Experts of a small language model: 8 layers, 352 GeGLU neurons an expert.
Below are experts of layer 4 (counted from 0) of a mixture-of-experts language model. Rows are named router (the router's row for the expert), gate (a neuron's input weights, with its number), up (a neuron's input weights, with its number), down (a neuron's output weights, with its number) and show model dimensions 0-159. Each number is 128 + 24 x the weight over its row's rms, rounded and kept within 0 to 255.
After each expert's rows: "comes before" lists some tokens at least twice as common just after its tokens as in all text; "gets" lists some tokens that make up at least twice as much of what it gets as of all text. This comes from a sample of Wikipedia text that the model never trained on. Tokens count by the router's weight.

# expert 20
router [125 127 134 137 138  69 131 125 146 165 101 153 128 119 119 187 137 105 119 120 104 124 138 131  87 126 153 147 124 116 131 129 131 143 135 119 142 116 126 133  91 108 100 132 176 109 103 147 142 126 137  88 136 136 146 185 139 117 161 125 180 150 158 126 135 173 136 130 135 136 115 131  62  97 130 128 137 127 167  81 127 131  97 128  47 143 140 135 138 137 126 133 175 157 115 120 110 145 115 112 146 137 147 128 136 155 108 157 123 124 103 161 121 144 129 128 175 178  93 128 168 123 126 124 110 122 157 132 124 122 142 149  85 181 106 103 166 106 134 153 140 142 182  88 102 134 157 132 126 119 149 140 179 119  90 137 125 135  94 144]
gate3 [122 124 138 167 116 146 165 161 146  99 113 118 110 142 100 143 142 102  96  82  85 132 114  98 163 108 104  87 152 141 158 149 111 124  99 110 126 163 113 124 145 139 119 104 115 142  70 108 116 138 135 116 143 169 176 120 149 174 139 146 123 119 101 138  93 177 140  87 116 131 121 156 148 181 123 124 174 150  98  89 168 141 103 162 144 154 107 118 154 121 164 116 123 137 130  84 138 121 118 144 151 145 115 134 115  73  94 155 110 157 157 145 146 193 130 116  98 119 122 108 155 136  95 129 133 121 120 126 133 108 132 146 129 110 140 129 183 113 107 141 125 122 149 164 179 138 150 111 119 136 109 131 106 140 138 144 144  90 132 114]
up3 [ 90 122 148 145 127  94 150 105  88 174 156 162 146 162 129  79 139 110 134 100 123 102 134 144 119  93 127 139 122 162 118 121 135 129 176 196 135 153 123 124 107 129 104 144 114 126 163 120 182 118  92 146 107 155 136 119 141 182 163 114  94 126 139 112 113 109 104 129 163 120 118 140 164 137 171  97 110 108 101 122 117 135 147 147 199 120 166  74 144 121 146 128 132  97 106 180 126 166 140 109 102 136 108 150 122 139 101 117 119 135 116  96 124 153 145 110  98  92 125 110 103 122 126 140 144 148 165 123 151 133  74  93 141 136 150 129 149 136  83 112 101 116 114 123 135  99 100 141 127 132 113  85 131 117  97 117 140 128 110 117]
down3 [100 126 132 145 155 114 107  91  73 118 106 145 122 133 105 146 128  95 130 114 102 120 109 150  95 126 155 134 169 173 131 161 137 100 133 156 141 159 150 150 121 101 125  94 132 111 115 119 155 153 116 134 108  96  86 129 148 162 137 165  85 127 140 110 144 149  83 148 147 149 103 147 151 123 126 117 139 100 105  97 146 122  96 132 209 147 110  83 117 140 152 187 164 133 125 155 146  94 126 124 113 144 147 147 169 122 130 133 124 123  80 132 120 149 159 100 135 152  96 102 141 129 129 123 117 113 150 125 143 125  93 109 124 182 155 114 133 136  56 139 154  87 121 161 138 121 138 145 114 124 126 107  96 104 173 136 141 125 149 133]
comes before: " ", " •", " \"", " P", " Born", " The"
gets: "-", "|", "=", " |", "ic", " -"

# expert 16
router [ 91 144 144 116 148  91 187 128 147 178 145 122 108 190 125 115  84 134 187  93 129 123 112 114 128 151 105 136 142 128 136 102 138 154 128 125 146 127  82 114 147 120 146 130 126 137 123 142 145 133 132  87  98 143 145 128 149  94 175 124 165 121 141 117 143 162 138 141 110 178 114 102 141 138  92 115 142 117 108  97 101 118  90 136  91 135 151  68 157 140 127 129 128 136 117 146 128 158 115 126 129 132  91 117  87  89 137 178 101 152  70 117 128 135 143 147 151 156 119 119 151 102 120 146 119 156 113 130 119 130  92 157 157 107 106  73 135 123 123 136 130 152 168  83 133 172 101 168 143  97 121 142 127 144 128 116 137 111 100 132]
gate1 [124 151 138 159 124 126 116 142 134 135  97 116 126 128 111  92 160  98 111 122 139 104 123 110 173 115 143 111 154 113 109 191 103 139 157 149 153 114 126 109  98 109  92 122 143 137 143 132 126 109 148 150  99 111 146 103 146 131 124 142 117 102 110 169 116 125 125 126 129 114 104 121 116 145 117 181 127 131  68  82 151 104 114 102 122 127 126  92 179 115 146 148 103 113 117 126 144 126 129  71 145 155 127 178 124 102  98 103 119 140 114  96 128 107  92 119 104 139 128 147 106 109  92 119 159 167 133 137 169 131 133 127 105 153 129 109 130 115 101 141 115 110 113 159 117 166  72 136 139 123 163 184 118 180 167 128  60 174 128 103]
up1 [ 77 117 150 106 149 134 127 147  99 182 115  85 151 134 129 100 130 146 121 135 159 105 139 132 141 124 129 181 155 112 133 159 108 140 115 174 142 151 132 179 142  94  98 137 104 152 126 102  96  99 171 107 126  79  96 125 131 129 119 108 132 114 182 118 115 118 120 156 143 100 109 141 118 118 110 121 160 135 141 145 158 135 132 115  86 156  92 160 125 118 142  97 114 132  96 129 134  76 108  75  97 125 116  94 120 157 152  78 144 117 145 118 107 145 121 171 123 111 131 138 117 120 169 146 124 121 151 120 108 109  86 126 174 121 159 146  91 103 123 155  84 140 130 134 124 129 170 135  80  91 110 121 134 126 151 123 108 105 155 100]
down1 [151  97 120 142 154 139 124 118 155 153  78 132  70 133 103 117 133 123 167 132 125 148 137 137  93  98 132 145 130 140 145 120 168 121 135  99 145 122 120 106 153 123 138 144 123 121 137 135  85 139  71 183 124 132 151  92 118 135 153 102  61  97 127 102 124 119 114 141  93 129 166 128 140 103 166 129 151  93 141 138 105  87 106 116 128  85 141 122  94 138 122 137 147 170 154 124 127 112 102  97 141 116 125  73 156 153 148 102 117 164 152 114 109  98 178 108 103 143 113 108  86 118 127 103 174 136 117 142 116  99  96 174 119  93 126 147 112 127 159  91 133 162  92 152 132 149 128 140 118 147  90 175 135 140 116 120 121 108 131 120]
comes before: " the", " ", " a", " his", " York", " be"
gets: " in", " of", " to", " for", " In", " New"

# expert 23
router [123 120 147 104 127 158 117 132 131 139 163 112 120 146 149 139  86 144 162 124 171 140 159 130 158  70 104 102 161  82 178 102  80 116 128 111 119 123 105  99 139 163 137 140 111 132 146 155 122 124 132 144  97 127  90 149 103 147 120 132 143 101 114 151 121 151 126 136 165 116 143 107 158 169 142  87 123 124 124 132  94 125 154 135 130 135 150 171 150 104 142 127 117 115 130 166 116 150 103 105 109 142 123  46 112 104 102 126 123 117 135 154 155 143 118 143 130  92 104 125 128 201 138  87 102 126 113 114 132 115 136 156 161 128 158  81 166 142 133 126 128  90 162 131 129 160 115 150 109  78 104 157 173 131 117 146 118 151 121 116]
gate4 [158 111 117 105  81 151 133 120 144 147 141 126 112 149 129 134 103 137 143 165 116 152 107 141 157 165 131 119 138 160 174 125 146 121 116 100 128 168 105 151 119 134 164 138 122 144 143 116 145 109 121  79 118 121 132 110  83 116 144  98 134 139 135 133  90 152 162 154 154 133 140  96  88 126 119 165 133 125 124 119 167 105  97  84 118 152 141 103 113 114 151 169  90 138 119 100 110 115 110 148 132 135 118 129  86 107 110 129 195 147 104 123 156 141 106 145  70 142 164  95 146 136 106 110 120  60 114 147 124 154 141 128 174 113 116 148 126 104 158  85 134 113 111 116 155 127 162 151  82 160 142 142  95 134 144 139 164  97  98  93]
up4 [155 104 118 133 116 163 134 127 134 134 178 148 121 170 150  93 130 136 140 122 137 159 156 119 149 116 110 119 111 117 140 151 111 119 110 104 110 143 114 121 104 138 166 126 102 122 110 107 133  95  99 117 125 117 159 108 111 184 123  69 139 125 159 155  99 140 131 131 113 142 106 175 136 145  89 135  85 106 109  58 142 180 138 140 127 126 129 144 124  92  98 136 148 102 132 103 118 121  90 116 108 129 164  60 140 118 169  80 131 116 105 109 164 106 157 145 116 149 158  90 162 131 109 129 168 140  88 108 128 110 161  92 117 138  92 124 145 120 123  90 130  97 146 131 135 124 119 126 131 112 173 151  90 132 158 100 110  92 130 114]
down4 [126  80 123 117 135 137 103 132 143 123 116 167 151 180 160 123 137 168 150 114 154 146 122 103 118  89 112 114  87 143 197 105  93 126 113 132 134 149 128 116 143 162 142  85 110 101 122 142 126 133 145 116 137 139 163 137 144 108 153 121 161 116 105 129 126 124 117 128 123 115 125 106 139 145 123 120 131 139  78 133 150 104 143 103  80  80 132 156 114 125 174 111 142  86 117 143  96 134 140 148 136 149 137 125 159  93 154 162  80 162 125 131 182 122 122 160 130 155 130 114  99 143 146 123 125  77 127 145 137 145 129 130 122 153  95 132 175 137 181 128 121  95  90 165 136  99 128  78 118  99 157 134  87 145 140 111 174 132 165 145]
comes before: " a", " the", " in", " to", " been", " as"
gets: " was", " is", " were", " as", " be", " are"

# expert 10
router [115 127 137 116 154 121 119 153 134 119 105 137  92 125 127 148  65 124 172 116 115  94 154 148 104 123 106 178 123  93 119 116 108 140 145 149 147 134  77 130 150  99  85 133 121 116  93 150 148 142 115 160 118 120  89 124 171 109 181  73 143 119 138 100 131 159 151 172 135 161 127 119 151 127 176  87 133 129 113 143 134 123 139 180 106 135 143 125 163 156 112 132 119 108 131 154 129 144 130  64 133 132 146 125 145 117 147 177 107  89 114 153 110 152 118  57 171 103 114 116 104 128 133 151 112 128 113 135 103 104 116 115 173 118 160 123 143 104 126  83 144 124 121  92 156 123 132 141  92 145 129 130 120 127  95 135 143 100 115 113]
gate1 [136 131 106  87 131  99 137 118 131 124 110 145 105  79 172 119 110 133 116 158 127 122 120 100 172 135 151 106 119 119 142 143 136  91 145 144 163 103 111 100 150 148 106 169 144 112 113 190 171 146 136  81 126 131 122 166 145 104 134  87 179 138 125 147 123 115 149  92 138 152 127 144 108 150 112 131 160 136 152 155 165 166 125 138 132  91 112 104 106 126 125 167  85 125 154 146 122 133 142 125 158  89  89 147  79 112 122  93 108 112 156  80 143 112 127 121 119 132 100 100 140  88 104 131 125  88 160 117 164 149 102  86 159 122 140 125 176 166 142 115 110 141 128 125 103 127 168 110 142 120 116 118 145 132 142 106  81 113 156 115]
up1 [145 135  77 156 120 126 109  88 108  97 147 128 139 149 122 127 113 175 157 112 153 120 130 117 103 142 125 106 116 147  96 144 131 178 179 139 144 114 113 112 162 103 176 124 132 148 159 135 145 146 113 157 135 155  94 136 149 121 138 157 138 155 113  98 131 120  88 126 129 116 159 125 145 133 140  93 158 128 134 124 114 129 156 142 135 152 144 121 159 116 153 130  74 108 128 121 106 140 158 134 142 165 136 138  90 110 153 163 162 103 144 146 100 143 135 164 120 140 134 110 149 132 134 133 141 136 104 125  94 122 179 146 140 139 123 173 183 120 138 173 209 111 158 139 114 114 135 182 118 127 145 162  83 121 193 138 121 116 104 126]
down1 [132 133 140 141 151 168 122 105 107 141 122  88 143 157 125 114 121 112 107 115 120 124  93  86 146 145 132 131 129 149 136  86 183 112 105 130 121 152 120 164 131 118 115 115 140 122 100 110 100 125 130 157 122 154 123 162 122 156 103 172  68 148 128 126 142 146 132 148 130 154  85 107 129 116 132 128  84 151 134  79 118 130 130 137 119  97 161 142 114 189 127 118 179 129  83 102 146 120 121 153 154 149  96 111 152 175 153 105  92  97 106 114 116 115 128 147  71 152 151 148 151 174 118 105 124 147 117 186 158 132 140  87 100 135 123 121 100 119 162 134 132 146 149 189 174 145 112 102 128 127 149 104 132 121 152 133 121 135 134  94]
comes before: " the", " a", " his", " to", " by", " her"
gets: " by", " on", " from", " at", "ed", " with"

# expert 18
router [151 178 179  98 110 137 141 138 124 114 114 167 156 120 145 107 101 103 173 142 123 144 119 140 141 114 128 177 133 140 158 139 104 145 121 143 120 127 112 114  91 158 152 124 180 166 113 122 133 139 118 135  83  84 147 171 158 140 146 112 145 170 122  78  97 109 133 155 111 127 115 145  93 171 137 105 118 101 137  96 123 132 122 141 161 151 126 153 103 177 183 108 157  78 132 116 126  97 114  98 140 120 155 115 144 135 111 135 123 139  76 139 101 147 155 108 113 128 140 118 129 177  97 140 120 109 111 146 134 116 117 136 171 119 121 125 100 143  95 130 181  93 104 129 131 127 149 155 125 162  94 174 108 150 101 123 151 121 119 130]
gate6 [ 85 156 124 150 165 134 105 132 151 109 153 161  78 119 197 135 165  89 125  76 126 165 134 109 147 109 120  95 188 139 129 137 101 142 115 106  73 159 157 131 119 148 137 126 147 121 114 125 128 121  78 110 133  90 177 128 142 127 174 103  82 117 146 121 175 144 143 148 145 142 133 139 161 138 173 120  94 161 123 120 117 144  77 118 128 104 119 102 112 158 141  93 128 122 157 127 180 149 145 108 128 112 147 117 124 137 117 163 118 149 179 115 156 124 141 134 116 134 117 139 129 158  88 137 133 129  94  98 146 149 106 133 132 144  99 125 133 127 115  85 117  75 126 140 137 142 113 159 157 141 112 114 126 146 136 131 130 141 115 111]
up6 [153 108 155 126 108 194 144  89  83 124 132 133 129 115  77  87  86 153 129 125 129 114 113 132 164 145 119 137 104 110 142 163 165 110 151 147 113  95  82  97 145 126 100 138  82 123 135 154 156 118 154 128 146 177  98 132 104  89 105 125 134 164 131 136  86 133 139 123 129 125 118 115 114 109 117 127 141 145 140 195 141 118 119 128 103 154 122 165 130 105 158 120 125 124 134 163  90  51 124 131 121  99 106 116 102 131 154  78 127  87  91 170 142 131 121 134 132 120 135 139 142 101 144 105 151 103  93 137 101  73 140 106 134 132 143  97 107 136 124 154 125 112 128 124 117 114 107 104 100 119 126 117 108  97  93 160 115 125 155 143]
down6 [130 130 173 112 172 120  87 137 129 141 145 103 157 133 125 114 147 136 101 101 120 118  97 164 141  96 154 110 120 105 104 149 126 126 135 132 106 151 139 151 142 104 145 106 173 120 171 136 162 128  75 109 154 126 155  81 138 157 147 144 124 117 158 137 185 167  84 115 130 136 183 101 128 157 110 143  87 119 135 101 121 114 157 132 133 142 132 144 111 129 110 138 115 100 142 117 166 152 122 160 152 160 158 102 158 119 152 103 121 111 207 151 104  92 152 142  92 174 130 141  99 172 142 111 149 123 123 122 108 151  90 174 134 110 137 137 107 128 109 117 128 122 133 125 151  99 131 154 127 104 125 162 134 108 153 109 132 149  90  99]
comes before: "-", "|", "==", " The", "===", "The"
gets: "\n", ".", " |\n", ".\n\n", "\n\n", ")\n"